config = dict(
    n_layer=13,
    n_experts=96,
    d_expert=32,
    moe_layers=[1, 2, 3, 4, 5, 6, 7, 8, 9, 10, 11, 12],
    router_score='softmax',
    balance_loss=0.000518,
    balance_bias=True,
    groups_per_token=2,
    norm='layernorm',
    norm_eps=1e-05,
    tie_embeddings=False,
    batch_tokens=[131072, 262144, 524288, 1048576],
    seq_len=512,
    train_tokens=600000000,
    steps=3575,
)
Below are experts of layer 3 (counted from 0) of a mixture-of-experts language model. Rows are named router (the router's row for the expert), up (a neuron's input weights, with its number) and show model dimensions 0-127. Each number is 128 + 24 x the weight over its row's rms, rounded and kept within 0 to 255. Numbers have three digits each.
After each expert's rows: "comes after" lists some tokens at least twice as common just before its tokens as in all text. This comes from a sample of Wikipedia text that the model never trained on. Tokens count by the router's weight.

# expert 11
router:147123110145163137147143109108115154119109143132167085139109118166120134110136132150097149167139119146137105114104107080120102128110140123181153157133120186115157098095085138145107131162102120121159147123150146117143151124100105093121120163083139148150086168123143115186113108138118145119162108132113116147105110144121109197155129101174117119082101142107116099165124136123097111126143
up0:170117143126108143169110130131106135150144131133179096136111179134118131141082099078100070128115122139145154148102126117100119137125134104126165143136103207103147135143093125139108093153134139107134122123139097107148136133119119127131157187122125118150110117084148089135111160145136118068145152126150139133087093129117176099148137087118167160133135146124106095145137143133135095121113
up1:148121161141134114126099097129099092138123135125138112107107126155128131145152166134130132126138118118116140123175106125109144137114104154138134170148118162102172106092105100132088138107090179081112119124083132123116134115173125151145142158165138123075133159134106155128129168131094133097103144070083144153143119114068106128146112150102122174141149129092111129181148157106120137152121
up2:148176149152150100141113129143138140100131124099150124133106118136099065127122142148164129103140156108148112142128106146046146108158189145146105116133175149126134144119118121118157086161154127106120146088140095094166108144097106137122127167106141129124144123133145116132094138113112118093115177142122159130118123101130106108135093142203105125097093119114105163121146109134135099116116
up3:098150108118122147132091135138116131194098114138105097138139136145136106105170119136104127115136126148100136123107162126150114174145127072117072151131142148135121120128124145080135105142119124135105126161160138100125107113076164171170090119107165121173140140154131178148138112167147163102141161100158134122119110129125112109148106125138075120128116115160077132101137141122100090107144
up4:098162079143155131107124147125119146112147126109152135104130147124150195104122121135139143137116135129146126110156144106121154120151112120149136176148102164132093074113102144162107108162163108140132125084097143101115146128127126117158160109136137152144099105117062149110147097154104115147118109113151136121067170151111128121149082136132106158106106120161126124151081143159129089164156
up5:141151119156133135140097084126113135143058124111102108113138192121145121143169145114115136153157115120148128154180147124175114148145070103094088155158143102130110156144128133110130117141117135137123097108137093114096166132150137097117122117147146139132114119095162126097193163129110113104180130118108119131120125149137132093116142113099129176097096101164116121115163132141157103110131
up6:128091116133101158122153132084130152110119131134142126083131119095143105133146113149132117114132092167129148086123117103112116129159128132131118171122110146129140106189146099150138131191111119142129136113075120152119159117152154120141119076123147120111143168140100144134117140170145064127134163118108137116081084116161105151161104101125121129153137179137126187126093119158143115147097
comes after: " |", ";", "\n", "|", ":", " /"

# expert 20
router:155081093122136123159151128132121140138146124129130091158114106153124121137133126163135111119129137104173170073124137123108154109119164088131159136122139152105138101164147121130102146109136093134095154131130086139088168097130135129150149132116115118099149114104128129170117106166135142139134161133104113069137159151147123169086122149123185102062110101099101154155115107147121157162143
up20:132159094157128130166104140135118120125099155154205121132146124128136128120122116156108119156145142139148112123106149115164147136124117083127104111152126145106140181139100126169121155121160053119096116116165132154070137095113118115141119148136093120100107151134094165129150151193148148108108116112094125134125150136109125082144123134079125123084141096137118141091146115136115151128100
up21:148117140134115124154173131094150113147142103149160129156117141104126119115148079076157093105170138140147123084082130132140183152106136129116146123171098082099133124153082084135132126156159127115133123138162126124122149088134146152127111167058098135111118128128096145117164107132099132122134135106136157097132169107174141136100096134150109138115103123138104142130133121137178122133164
up22:132145170099095130141136130114156121086167143087091116166132121137140117148174175138116092099153158133135127117129148113162129140087134091102111108133162150110156176128136095135119119152105158136091090133139102128093114150130151127127128160108091106087106151165104137073093126154140130132153131121073170102126132097156143158115141122107120149109114126122112136139171112131117151177108
up23:121153100095130126161168145119088134128131150115118094154155095121101125118124123154123115142123100153188084115107116163155153130150063095143147158105111164102155154141127114138123162095139128136160124143082068159117097112124112115116164151180121084120088143156102113134096157120109141103145137125117112117138134109105131159105101152127124122113127094148108116142144170128151176125134
up24:141124122128109110101161157152115114125115087085120103129161100098088076105134110132132118118164103180134171114147130155135149123131159117164121171094155121122117144096121130117146150117121135134162125115113103147105112116162132158164162124162104117101142137066115109149133121130108149170156110141193161120124131074146112123130083107159114092136151123127101151125160125108085122152111
up25:093102105136107119153124109154143138124130139109124144159143106163130102121101138141140156107101121145098147140134170118132120115125165092135134127165096086122083110152116137105144171130141196102116089096149069129088163155141139153171127097122136129153159156091122123135147124151109130147150098134152139117117132127101135114093169141105174126100164119169148091090118164148104099130104
up26:130116124116107158121154117122132132087112080105113132128091146120122127149146117111119125122143107156106117106133127111121159155113121145155111129160132140162123120120145100097142102112138158103137135116109095149158124119104126075136172166078163127145111130154119098205111120126168125122126153132117114122125144126149137133114136149146193187084096088114098118175141109093185104126167
comes after: " |", "-", "\"", "|", " Released", " ("

# expert 53
router:168129126118130116104118165157103127129097114125085130124135139167114147165098148152117152107132117109145129180125119137121160117170097138128106185115144111147125166139143151139183174157124130142114150129122150116160123116131124105095141109100115149107129137077146098141139129110129065096131137098134106148114209151116080130144100153156080116124116097102127103154123114134090135125128
up0:118150157143142158132156177151126147115140122112114032116140101154106137120116134119154128140083140123111118092112152142101120128140149087161112123138123121121125126116142127114118124112132153077141136142106150070124120130162152084057158119154139106106164175096141092094141162164130135093112124133162159158122134136120144169131110121134134148151110111100095095157148120153133138124121
up1:177124107146114116134116151136145101124106112152131120125138102184127101168103115109104103125118114132114089160157116138140132124117109086120107134170139134152150148119147119151155167165139107099119113131145099168086146127123120100109130071128107092119115169109120188147106121115119114112139144117103131162133139086149116159136118162111147152104172139200178116108125133104125098170105
up2:130178118078098109120161172135103122116161137075087142137179151108158120129117166145083166107132107114120164148102106125114138116122124154123172165109176089101124145111118144140178139103144138133126100147148102099168105112149095148133171136135107102122137106122107137136120130148121100107159158107115118156136131158091163137118094132152118129092126112093151123119148106107129114154092
up3:175094097097111087104122122128120110159161161125116163158133144094115116111117153148136136110088105102122126119132156141150144128172097143087122137126108162157141189126067109137080142138101182105119110144130155111118153124146160151152128115110112153119133131099098170128131135104125115121154089090119158096131101142145101137145108191079139130147143111132111121146141153095135135151121
up4:158166160162114100139134144104110148119154114144166116152134140156097153137150133124120120095156098094112137100101115118160180155147148096174105086126174132138130110122083127108138150076153118143107106138143111122141100107154133149144075114093126135098136138140091148106086098158149139093147100130161189134127134124107157117129135112121103105126174109147107083121146112146118119148158
up5:160118107092134154139104128104105121130068149102119125116136154099163133120138118140106130186131102135176142155160140148151135152152132096101109141110136142104126116123146189093120154164120130117151095136114151155105160110140168126138100124134097106120095143093114130114127158132087088109192135114123150078100166131131110134139134077099125132108168122151155163106142142144113097110108
up6:107143137163155096098096125153146177132136108137145116105159112141140074118092120130127142128145175110104066145114095104111105131146180119090127157136118174151147166081111167147139136122118142102104122138108137137137114139156132135153168097123138139172074147136132087137135115156114151086121099125135145127135129128165140110112096106162129138108136108145078161144135091129108092106138
comes after: " ", "6", "–", "1", "7", "3"

# expert 10
router:085134125130156087136115118133124107159130129127183120132109162145145146134139186156100153166129114118096118063129123126102156099110132121137177164126099198119130109107125096090118088169096136148128137117129145133107164122097152110095135151121125135119133166162122146137134115114119123142181108128149139127083088141151087140144117128113151100085093122118127139148132153143108153166133
up0:140124135103132138105088202139106084142121067158145116114122120104100127078133133100120149099115113111110134173095156129112111093122132103149154118118210156134150142146108129143134089133095128128121125131156127120105181114097151171154153128147109111103137149110132120128131124143148130119084114117139109107110152111126193151128122131140149138146170137132119145157087118121114130123175
up1:134165194067097080163134120138097169121100146114129133130123119099119157111116149120076185123128095156120146112122117127153084121151113123097118119132146118152144128100104158143129099139167096107143136119150116180140114135129134146092123174124146159120116144116137148160135129163104100128158121141118145158121129113121108128154082126072156160088128132112117093125140112149137140137074
up2:124115116143153127124125082129120083148110175144134121126142106076151169099115185144111125109131123168128137089073136155138186122146121098121152160119125116108097169137119160153148112158113147137129120124126155137111132111135142145168125136135115134073094182156094127133167145110118109136097133166096157117110137155123124118139153104070078119141131149106128091120139114145123111155102
up3:135135148114143162150157111141091109154113173089128135148147131092130081142156134143094112130116134119109125145143130106165119140135122105105115150158198176125156108127162141111130097158135136130119144116112163137148153145112181142151064124129080101122104130131120145103128139095107076135116108145136117122098112095150157099087138132092115164111149144134121167103117119137170089132089
up4:151157138104129140141155070127092162133149126094143073141109116126154122129121163157127132121138156119129124098158116120104100129135160164108096182102093133140152137110148120132127108119148133115128072110112141088150097099142069101096135155123143141093118149146160106132152138131150145123120147150116154118135118115089123103120085102160164161187140150121117084175140138158127146102112
up5:103123118089152113138138132127080123142173176142170109183148146140134106103122122111090150111153122102139139107091104116122168164131110158086128165124140147120124147163136123137120123146121157135156166129101135113088127098146155107131171112134144131119116138159102132109116134157087121098115126154158098125084130118131129142153085143132150133106107095107129166085167133158140070079097
up6:147136132112165133145118116145134150123166090162097155137119146174103116145121125122138104128130086115129144114153138140130110123168154173107095114086142134110157159138127120147182091156142121151109137091102125118109124143135156096126153128116137123140110114125153151132137122095116083129164115099109125106101129170123108118112112090185170168083121153151091158091145110164076083146119
comes after: " |", ";", "\n", "|", ":", ")\n"

# expert 28
router:068109150107107094137136140126170116057103132141088146109125104149108139138154127128133124070130117120134120162146133150132108121154130118167119138129114125157099163149131149082096111127156148133098134106107168131086122156141118177121147122139111148122176117133063111100121113168155154133128145145135103144089120142157131159137105151122116124145087180119119103105116114088138159120154
up3:144145126175089137149128137162114171157102127111115114102147107123140142137174139157135187138122113137166108088089102108126153121112117142088113169108150139095163091099144134144148177083125122122150114125137120129091114111087105133105120135112160113107073165135127132164107160172115147091129118123099144169153139147124110122120153145115103131093162120135127134156078107136109123159110
up4:100137132119137116118147164126158113106148130142130121116145103139119108175143111102167138104128098113167157132106172119106121143110106123118100125140148126098087135176129094123106103125187140118162138131124120090120135143129115113143151102081120118093099114135116158170100106150132118147137133128132207180127116099144094121167130144120115164130089113144171136147153163127116101072088
up5:033119136165093108102130130142101119129115138153131125139143138117130141137139156143132129119125142176133144121122156143112098129115147128113155093117128138116123139171123076120103080120111142162116111110120129108143111159123143124186135068133147126174132098148134105111147137145168099177088138108159092128117140145140157102135118109089083159127128131160105176149165112106133138099132
up6:107128173136087138095119153167145132133148124161138103091148094134127139117100140149104103109125084093120161148089122161141124130110122139100122149109103120125113162173116108123130143144158130115130121108129152125111110106161082108146141133143104123144164145152121178113158114176124107142098146117159167148118123132147069073127109146123129100112145141073115136116163152178151149074121
up7:110091116142118184133117151150126130111184131103117144127155132109140127121120148098133127144170097093133154122072180111108113153115129143124143121131105123142139142100113157159106125127151132098103132096082099107095135181098145125152131090135161094130151149089126096060119165139132135091136150116140107180137146142135157160113138113119117182139165144129136129106099124089147116111135
up8:108100174153124142114144143095153145126163124111145105099179157126135099129131146122114152114092111152104144132177123096144117121099153118143131068153173123097099156138128190120132118083105173116144116089123119135090123139113127126112154100123133085130128164136107137105125143128147158144083108114130083180134115112170124129116139094102131144114162129178135110144121104107133175121144
up9:098104140120160103121120127148157126106116134122125165075186088117109134125103127138104090152164132136109162137139145164103124154116120104145141104093107104119108108100136081150160159112094125127158140138117098090116103194126113123148127144143143126178147120126170130096130137113089122104162119170143169134138107131149064102129110101120124143083114140165136119138155127120145109149161
comes after: "20", "19", " ", "18", "17", "16"

# expert 57
router:124147110119098150109115143129126128123099155122121159099146104163129120114103115102185134043153102120129150179134153115108095113113110084104108090119125129102078115119127104164100106184126104158152119135138149134071112129100145124119169116114098149087142135123124111128145137097136104144120162105138149156086113148132116156156111182136086124136118160154118131126118116105119149129156
up0:135094113136171096157134107150107111140119155136118120168117125153128085154040140128161113109085136107104126127136116092120135130139156147114058129163124132148145151114133110127133140146153121149131185134131143097176116110139120119168089138103107103159161115115158125110099118092139098120151143182143149123140112152134109090119134150153150164106103102127102119096132143100131144110159
up1:140129136120099122121121135140124133123184163163143136162125096134165083134103130111127132103153129134108130135091147096131129103092150158154140097132088118139157175144138104158113114163118136126168127088084135119120115098106109121135145101121103127105126154161135115073090105123165134086096151137157172093087086133174144110161097174152129123141138175130107111106142160115127126124139
up2:131197100139105129155110107108068111135135125138131107087116169149126100145131156075133112129140104149110090128117099126139139147147134076168115127120142132158153127097121148137147155124112144107129073128196167137135146137137132132116079141146102151098129138110093155072117158148138089117133129120121096145142157122118136159134142159127095104142131144169105121154079127127153140130100
up3:185161156107116152090114125124146111132114073141178101154143135139131089097134133115106108135166086117124071142132180154161140181145126124112075134152137140112090130132130112135151123117160094146134116141183141110153121114124130167114143118065095121109110147126141135145133117137124105105149114130103155154113116073101158142121142115139119103122133110113182122118096136148163121113126
up4:143119126115165097125164138104101142142154069156162137124185156125116110105093139112131151161131092126155155091156110154120137123134094136092185152152116096096140123146109114104140120133109140144139129108135092140172131139132078129103139115128135144106109134142117183122141149093095080126171074129173124116130117151123142184147105097105128117139140124104116135142120127106139133122076
up5:105168128099081146137169119181162155098149132148149114121112097134104120108142113121110133109163141183140090128136115104139086155134137148130112152154111115129164147129153114109123120147144160135108134100082166106116110088151112104142117135113157154107108154169088127133141102170185148142111138111109080134100108153129088097115143151150138108090080117122109126092145113147132115158135
up6:134140085120149123114144159138128135085117192118134124174116097098185128116083159107146144110109109168139132110092110120124158157138130153137114151154111121087140165123101132136147143089136124127144138118115149096103129105091121139168160125100131126144125107149101101122120109136121137131124149127110165152070061159101154119129116136116085112165128162180134149157146119111109124144171
comes after: " |", " ", ",", " in", ":", "wood"

# expert 44
router:150075159101148122147166142105135164127116136155108149152096115163097158148145163122129133117145120108128101081089098109117115107125170192176156150117122162129087150140127133109132128131126155141092160140135163112138128151132095154099119170113120132151089105119115112129121124087155140132148103165127168102143122164144143155163089161119141136127080106087102114120105133143097109134135
up3:133118118150113059139192134107147115121138088120111119145117131111137102131108158089090167088124154182099106098100121146119119178168166129110114120164148134148134164114113171133168133150145145111108167123111116122159144130122117138123129135136107121136097096098145125144152066119133161125158136125098133144133112121136133168142181142095093133135120135108112100138159111112085091126127
up4:139159142186109081141164113115141118131113138145164088113104143122139140125120179090112148139144115111120168107120073118131128161151172105119130152162104125141085111113204153122098150121111150114116165122117094119141071121136137132095136165135131123128141096162136159148088133126112127113122116174155121147131146085115111116139121121125179147112111131103140103098118157130164123112098
up5:144137126128143109151140076146127114105181128146114143126155136126102123146137113081135059134108082127165145100119155152157078135098140194082107128134136142157105167153131083133154122173120142152106108157088123131133164113110159151138128127145148105123118134121083179113124120110142124173127115130133137131133128147090133128104102177124142131126113105098108153089155129138145114095141
up6:115161131118128120128158122161140098090137159148137124148131114114138144120101135140117121105138145116149117137092109108136168112142113118167116138184097123137138136070127141153135157096124173102169103081141099119105122112121098110169138107167154183134057151130111132097130145136171166092096125147132140145123118155133116131105096137140077105149169154150091138123137089107125096133137
up7:165110112127124120162128128164113164119161153098142156072137166110123120136125138106177161149131129153131138114145133131069139152142106149127137124165158127141120100127135092154108087152152129167121113148092123119108090125156095131161122169134131113123129096168125142095112129120124114059160115126113134099147111165107138140170098119060132109117108136144110142101141150165108080133131
up8:078109166108129102163147132135128123138125126118071129111088090118132118117099162140135141094164157159167147126157138145142169136113151164119124139139151121137108153166089085110151135110104141113164131125142093161125120118148098171152139118189126123117107088123130134137111091134114118109087136150075165158088145136116095118128122141124144078156110081114095129112126151146143157133123
up9:119165121135094120117156122197125135135124107142162142153135131145130122156127127127147156127136154148146151092172092153113161101139116153120064126138147123109104097088137114087138131142137128157143137077098111110166137102114151149113113116119088092135176149140105159117134159106091150104146099149122122111159134076050142100106147118129144124138134124174158126120144114103113116142138
comes after: " ", "–", " (", "-", "1", " $"

# expert 51
router:107122127126098089149147152102084136119135162160134142122126111153118114141140125146114159120131077136145153136105121121132100097141162124110125145099116167153090130157134152128169133114141080145089138136098123171136144117163123124098196185102127136122146094079100094127137129098083066138131116122163148145149140108117123148144133123132116152134084153099149158133186153113114132119141
up0:110133115125093159118121181155140073107109172113155151104103136130107132145148115114153107101163110152093161147137156157135146132149137117090112109113125132134125138136111135131100117114164133123051103113099144135083109121113156106159172115141121142143132164139144113165153154110126131111086164085105155164138107109084160133164131116090107158096106163141158117094108134142135133122109
up1:119128125122170135118142137151122113114097158146115152125157093157104099147110154125163138110129125181116118142171118146140128106131114140083132159172153141121120116109126118138153140164145139122141138145119120140160106124149111115134159107084102099131151137099120110115103093101073070135163159108119124157131129142084066101143130137085125159118073127146121138064159142165152166130123
up2:113090125130148115113158160137143143117127170100135155118149101156146113115115118119152114083097141142160150135085138159151130176143155134136145113166107118112084132130123158146133122128168118071082152112089104091102142102117104154130163094107153113138116089100139116098163138181117127154140100123121137115165143159163128122095171143094097125120092136076130133113121148167124142138137
up3:147125097105113160137143192126111135136145130184123138101119114124103121138094140107086134115128143154141174106112120142109138106135151085150155145087134128131091155149118141114191147149133154125102111099086144098128123062144133134108084139119145133117163142131083118166145100143133119116099174120115139111156165107127091127098115145141139170112118136157138102123093121104124144184134
up4:154166121143167129138148144113103167084137080173123158135083125117132115133128071154136136121094099121114118109102150116102146140108139137115131137174126160145152142130152086149120091120157094133069157118113118119128127143113125177145148147125103107140116112177088124163133163085125095103146110099124150123141106136150150159128102141098137158085112148123153144095142156128080128156141
up5:132172130176082109087128171152162106115106104128119170094114102112162106120129179104142121109118102114125096126149114157112138155134130127148130124145080146118091144192140099154119144120108153092139156094136134165123128133131134133138148113133137106121121087161103130124129101124131085107118169196128142126148131127101091125137113083116163113138132164131165137114150157085105143142109
up6:153120166112117114114112133118138140094153105142150167096128144103174115130154131082113141124122144162127086115107106139176154111110091086146079159109093131136103090144154180158160204123120144104157127114105124132116119117123132128100107145108142142125111146158094157174122100114112115120156124131123135137128137167119138084119139123089128119096081148167135146129131146137123099128180
comes after: " ", "–", " (", " N", " n", " un"

# expert 38
router:141120131110128084133165130103140147137119159182133109173109108122112135134155165116117167143101133102147150098095124107147141105132144177158118164133123128131114136184096108140142138155122122135117161116101157121109144150079125141106146170086138126128108110090115114154111091107142142147127107144168109052144114169139123188153115122091133122092100101097128146140137136122108133089122
up3:100163133101151100163148160102167132137168102123131104117144101178106134140104102085151133097099140159145150125135141127148098156134105127125170172125105116109108112130172138137162084120121130133124112128117103099153140101141150124150136168127129095163075146152105125111123154115124128101123101125171143114135114115139115102134151179105109135163096122138144188125148158068111088109127
up4:134187120128129123134142129110150131138125117107138102168160141140125099163143145128128106143107136106124125135157146114163110096097127134137138158169151157118138131101127099124165135114176094164088093110149145119138101156139097157112129092126154091151116110104127170140086137120106106159173128118176130089095103121142169146127102128137144153063092078132126145081150122107103107101132
up5:156066144129108112159149138101087111137172129147144129094149116136143084125126111122092135126122150132135139144132118096148112139134113146125134140145150129125068111123163091140154099101122146075097118116092107137097078118139129114158108186142129101143116126133141128074106123140104120083147120089129151153169158121136147161155180141134130152142111104116145114091165179133145160128119
up6:119150137157143100162166137116129181082169163153134149110158129112132097117171124152133151135092127136141128129129086112100105149157123133126112151144128149194148146117094123089146102166142123129159093085098144152087120134121134108138133127105119145104175130116104155127140134091129147118153090155151105098065122141103157147103130136088108131093115147130098142124150135137149095087144
up7:157155168161115139120109121159116126158113132121135136147113135121154097180112148110128096123122161127104078127145149141137143136136150105147122094146128136148145143091107127099116096158133103145102119111154111134107096142111144146182105127133127092129157102182133117123113127084158143087105150111133126103098129126112176074092086158158130136090177116130171079103130133116139154123176
up8:170086107092104114136106170142118104117092113123154118172146131104160182125116141146161095126102110146113152107139148140136131146172120100122148106104160144118164152120111145153116144127082159131099099139140124154142142116142155138104133142137131118132099114078084139101100106138092117118159129142121098117120174168077109071181095141154146122155166135151104114131104118134152130134141
up9:149136092114130092129175120101093141119149147131132162139157160130147119134109134152114114131109137080107151080143126126149114128125164172150130126118097126108124135107144103129086121152102161125114132127099137133126088146118111144120170119156155057161144114142118164126110102110103125168153144138190128081150134102071129157075103161117155130146167100115107115142139160123100134139106
comes after: " ", "–", " (", ":", "1", "-"

# expert 22
router:186139129073150108156142105110129130122136093121145103120153119133104103104109091131093075132149126132101113147164173115133134146182149148123111167149163123086115134132115123134118144102110093094146119101154089147126131162161074149076137169125125133147125134140145110153095141144128111131142118161113133128096137098146164141076085117136170114115165128095152139119110156141140146112130
up20:162130099117119104131121135109158167151086157170177113172103125115157146125133136142106132126157154132101134118113155132151180154176135105118103147111180108119101155152101128088144142134169096094101109112092140131130123110126088133121106120123138133082144143134107118132116103159189097104151101152060121126115152117109161125141123149153156102120143108106119121108107147175117118139136
up21:140154126110120122130108103093108123127156122086132094126145145127143100148127088115104143130117091113162143141122141156155099128149167118130138149165121157130114131084091139114083127145125136094115074072114133108128129140124091129145136153158176097116098159123150146129137143145174103113148115158151127139133122121152123151098140095122183185107106127148170128082117172165090141114094
up22:144161150095102135140092120127155160116140138110119119124123138083126127121128143133134140094106107099104138102139141081133115175139112140135119136126113201103146126153111105175121113149133147118135107067153181159101108146111137145122128095077147110128114133159132109127158160140138109147127158099139117136099058096100186148117084092136163139107144148119134143099129137149156127151145
up23:117123125105132087165138095122154131109115134148137137084160118115139181062133132122170153093175138119112146156136203151161157124155156129109071146122140118133105143109142119136085163147174116115112112152179098110112118099114148099137118162134127123108101120101107146134127135134136132138121115105102092127127174147161085117118142080089115136136133097112124129135116120156151135111106
up24:150115120109110134112125150124126113116121148167090164169109170137120097138102142120112101121098132103145093126112121149099133144125116123116124122116129100110141136151121108121168140149139112125127187102172131175081118142119124149112153177082096118138156150122182089114129112120140108149134126154136117168130125109124108124136172143117132136057107121150123124057124175114182131171121
up25:105127116117089112135105112130151154131128143155158155156183124159067105092089134137109076134142108163111117143137138145168122165089130097125152095159121161127112118078154132150154109169099124122098124120138114145115087132079127104142116129163172118143118106101105146159151110127123122138162108107143149171136178097115178115095132143139105172114117125146150122107132129119100131126144
up26:094124124147102106108141148169130099130125048130106132117136125130184111103129106142139134146134125152100111134139098148118113129094144132094095106152125119135134123110114127124127153157161148190118150131126110148153102122147106120111104168110141083113135154187060173146150143121140122146097133145131091131090124149156132189129116078149144128083126094137135132116155124131165135111135
comes after: "-", "\n\n", "\n", "Personal", "|", "=="

# expert 81
router:119108152146108183104132116142181150132124148123125125179114113159188153141133159095147083144146134116186134085091121091128152114091095146119128130126097167144140128086150095149140152105116127113114145105119103112118129148126127146121090142106114139165083117111106113110127117118157148101087124138117099151116124146143127116134110128173122108143150185149097112150097102093141111167145
up0:139110126133161143176141151113087113119189157125124126122150120095119124144130146142108086113125116135124155120118132106097125165121109103154121158145112118150142091163106109137125108119125108171118138133143135138093087137140159139123138149126149115097160114162109127119120071058122110147168108140111144092117133158092157123101104128090135168152168131138135112066183123114168151101135
up1:100111118116134143150132143148134107123145178138115139166155092132146081107124127085140098066103128173120145114137112093128090116094110126121146103137136087180128155084125115127204108116185101152139137136089144137118123104136094123134113118154159123119150146105142135100132134123125154131126142171142078096098126135115148141120124139147120161127149168157100108129158079150151112120131
up2:108145143149154121148123118095159100135144128123128141176159125145137112108183136111154128146105145098109118154145140119119110134091127122151100162081131161152131121144148112089116108088132143138038114158128147141143110135140097166127145128069130095157095121131082143150139144131113137067139144148120120138133132143146113158146145097090146150122100077149132105105100172125122094136142
up3:128134132062109115176135140064125125123150111084099086139134171074108074126154168118119088136124163151114156129141116086132160173118144122142087128141156139108165142102133108088108126125156151101143157130111121170127155114133159113130108151134117116138101110141126121110115133123137105083147119145117106122105141113152147087125106148116151157116118150145138165148125126153184137148151
up4:058129146140129103095158128162103127127153112136131107136112145136134100151136172113164154120144153112197144102139141148114173127144123131133113134160117169137082117107141105134115104104145142108115146083105130109155126161072121130153154089134158147130077081151101149098119133141137099097100113147114120164157138102147084131126109178132107137116108123113076152133122132109111119126111
up5:127143114136154136139140125159167127079148138153083152148156095129102086150125135132106081102139133128142178169122139093109097110104116112132113110107106162142145121103153134110171139154117133144182116111089088068103100155119072139161148143143144120134105147114100135102127155125169151107128141105123143151102103110112086106107147109129104152132179153129143132124141110168108115133152
up6:134100165075167131114139157123126136132108174125106175118130136129144084115118156055129094137107148149104133119072145098128168121098097135125119134144137121123112152130157070130152123175158109163151139118084070116143100095148140152137127132169110116153120119134120150146156114101135166125113154161116131117117121135105136115127117125204140113109112139141091126143131144114150119114109
comes after: " ", ".", "20", "–", "10", "00"

# expert 40
router:112181105135128135139133120156128128151168104112121145133165118142140121095092115169058089156112142132150103090152125157117095105128142110109138152086129151113136130119134121130143145149145145117143113135152099134136106077149136089086119164144142151133147150103128132123118123131114163120125114191082132160119087102132135141063172130144154081156162092112127097112127143133107149122151
up0:084165085157097145116108167106136086101127127078138135146114123085165144087116128163056139176167152110096115104115121151142137156110146110088112137134136142121135148160138139178104116153138146136109122140143124092105116113094106150121123101100144115122131183109145102153135176130123121103145117156143142168145157120122127110118134110120070143126176108140119117157129119148138111125134
up1:139180110144083161119124111154143106143158125139141133165098118133126116144145103150092097113126154131136143107105135151164156140157130141144147106164148155126168102141093072130107107122146082137086143137121089122089149099100093141116157175132136116109150127080144101152137117150132143081128149123121110109063120117156158160111122148140149105129177093119087126106110144139147156131131
up2:115129108152095146137146158134154146091169092134097138146145133132095110132129156139095100106113127171122135073128154117117086153098129119158115084117127177162132183157164099168117104099101128143100097109143098142117095127119125146131096134121137119162146115118098113102105112140168139100127171158134130148148100132099114128122135164118110144152156132108171118116149158136134125054124
up3:144165131159130111169155130213077133137088128107126146164117097149131138112123153110155094145073089141103160095146125104108118127130129103121123140113135128130123117094129117159137173102187130150108124085146122125149147107158150132124105147140150143104153106105087127118141129148119159087159171170122162116093109134142128134128119109126138108145115127140102089096136104169096111133129
up4:119107108145112143151126149140147129132160119146115150086161132128151092173102148146081127109105114135118185098130166142119139113113116134150178143148127135089098126092136148103136136140112144124152129115128142119092198129138121103091156130138158112125129114128172132125159121135094111064095118192120105155112148081097123126104090138179142107112111134140113114123134099123173119159122
up5:119157162163099132126104110140141160077127147121096124064119155120151154112140103116153162105136125160121094151146142122119108153150153096125121170120129130081084167108112128141143118149139115146164129093105136102158123110108131122107140098177126109161134177140132106123126098155144056134116215129140130132102167137130110114089103160136119135150125118111141120120121139127120101130129
up6:154132132093108098131158152137116161155158042153137136126145096104096085115130112164101158132130140106135159159103142134110143141111138110076153131132120121153126116114131142153151163109127109078095098111161144192093097172144143159090132111110157118144117096113117120162134118142104109107123103161109140108086104129138162143120123132111144097136127147152108117108169131114112162139134
comes after: " is", " was", " a", " as", " with", " has"

# expert 77
router:127133162161111143104133103144170147118121127129127117175105123138180162135125149080148115112146129103157107104105125109112166123110098137118129119122113157146127147069168126162130153090137160131123151125146055099155119141095119143118112136101121138158088136123094121088107103130149154086091125139108104166121132160154139126139111136134126150132128182146109099111090103130173090160142
up0:086117123126198120135139143102144152127099163118118151138122094119117159139103130121150112137130095121153166116111152156150132134127106103122106152113156085145102114158138119121158132132181131116153190119106124105093128111102101125175150091133133110119130100135122107169107095123112175103120138134106122173169166142168117076155116128132134123091150097143077110123160138098156109123120
up1:119132149147098122089114144181156145090122120114135125103119127129105158121129158119134148104169112095143149123126142161121190116136098112096134143172136125161110126114110098195125108137122147145079115119152081102130131098138077151141100106143130160107108137106142184089130175165146143104126136151131081154139135116155094139118100124152121121124120111120079130161140112087142138144129
up2:150156108161150080129117122090133178084139127098193135149135132138140107142108120111141121150125112096171147151119146182124126116157102128100142117135161127134089211131132108108144127119160128112124109129166099128107073119112101145107119128185102065098103129106124135106105153097130138109127131138156159161123123112105126123105101155135153123091134109135136129092151134144127120140146
up3:163112129142159075159158157148120139116122139111165137170107129138127120160075118135128092145137098131094112120148164120104120114129188144132131149128139140124166124113150109131097136144134115154111082121126087150141108140124125173111111167152147096129159125135104114127087129085090120128135125183148154166107126109106132134097070152130149139155103104103130128058135141144163126107124
up4:138096131175084132080101146127142114143102119119167155095138084143129117151082127100139139190109146099151139176166167126139110106138141110121135133143151152122110107113101109110129119141111131126099134107098089096115134138129133149117141110121177132166118129144137139112109166151076133111121102093108150138120136127102144083182095121164130121073165119123142110136099134135155148176132
up5:126160136103126142086162142103155095113125096139147124096106126124139141157147113099114125122141125081154137149134127138107148158121150124132070169135161122126129149103150092162123078108180158106128125062120172148132126132096113120082096131078125124183116112122114102127130095148141151131148153095161134167090156127139169117123139130124147150097126149135142136108119182123121107155108
up6:085109113149114095155139146130136125106178144154121154167139131111119127120118163143083118146117101161102127103072118122090136156151137154108133096160083144159147149132140144118121146136060153152095089105114140112121126139181153132127137129134107152132108147155146169126168152127179137100119108157126162117091129065139146127130131093148113092130113153119105122140095095147104115120133
comes after: ".", " ", "–", "20", "19", "00"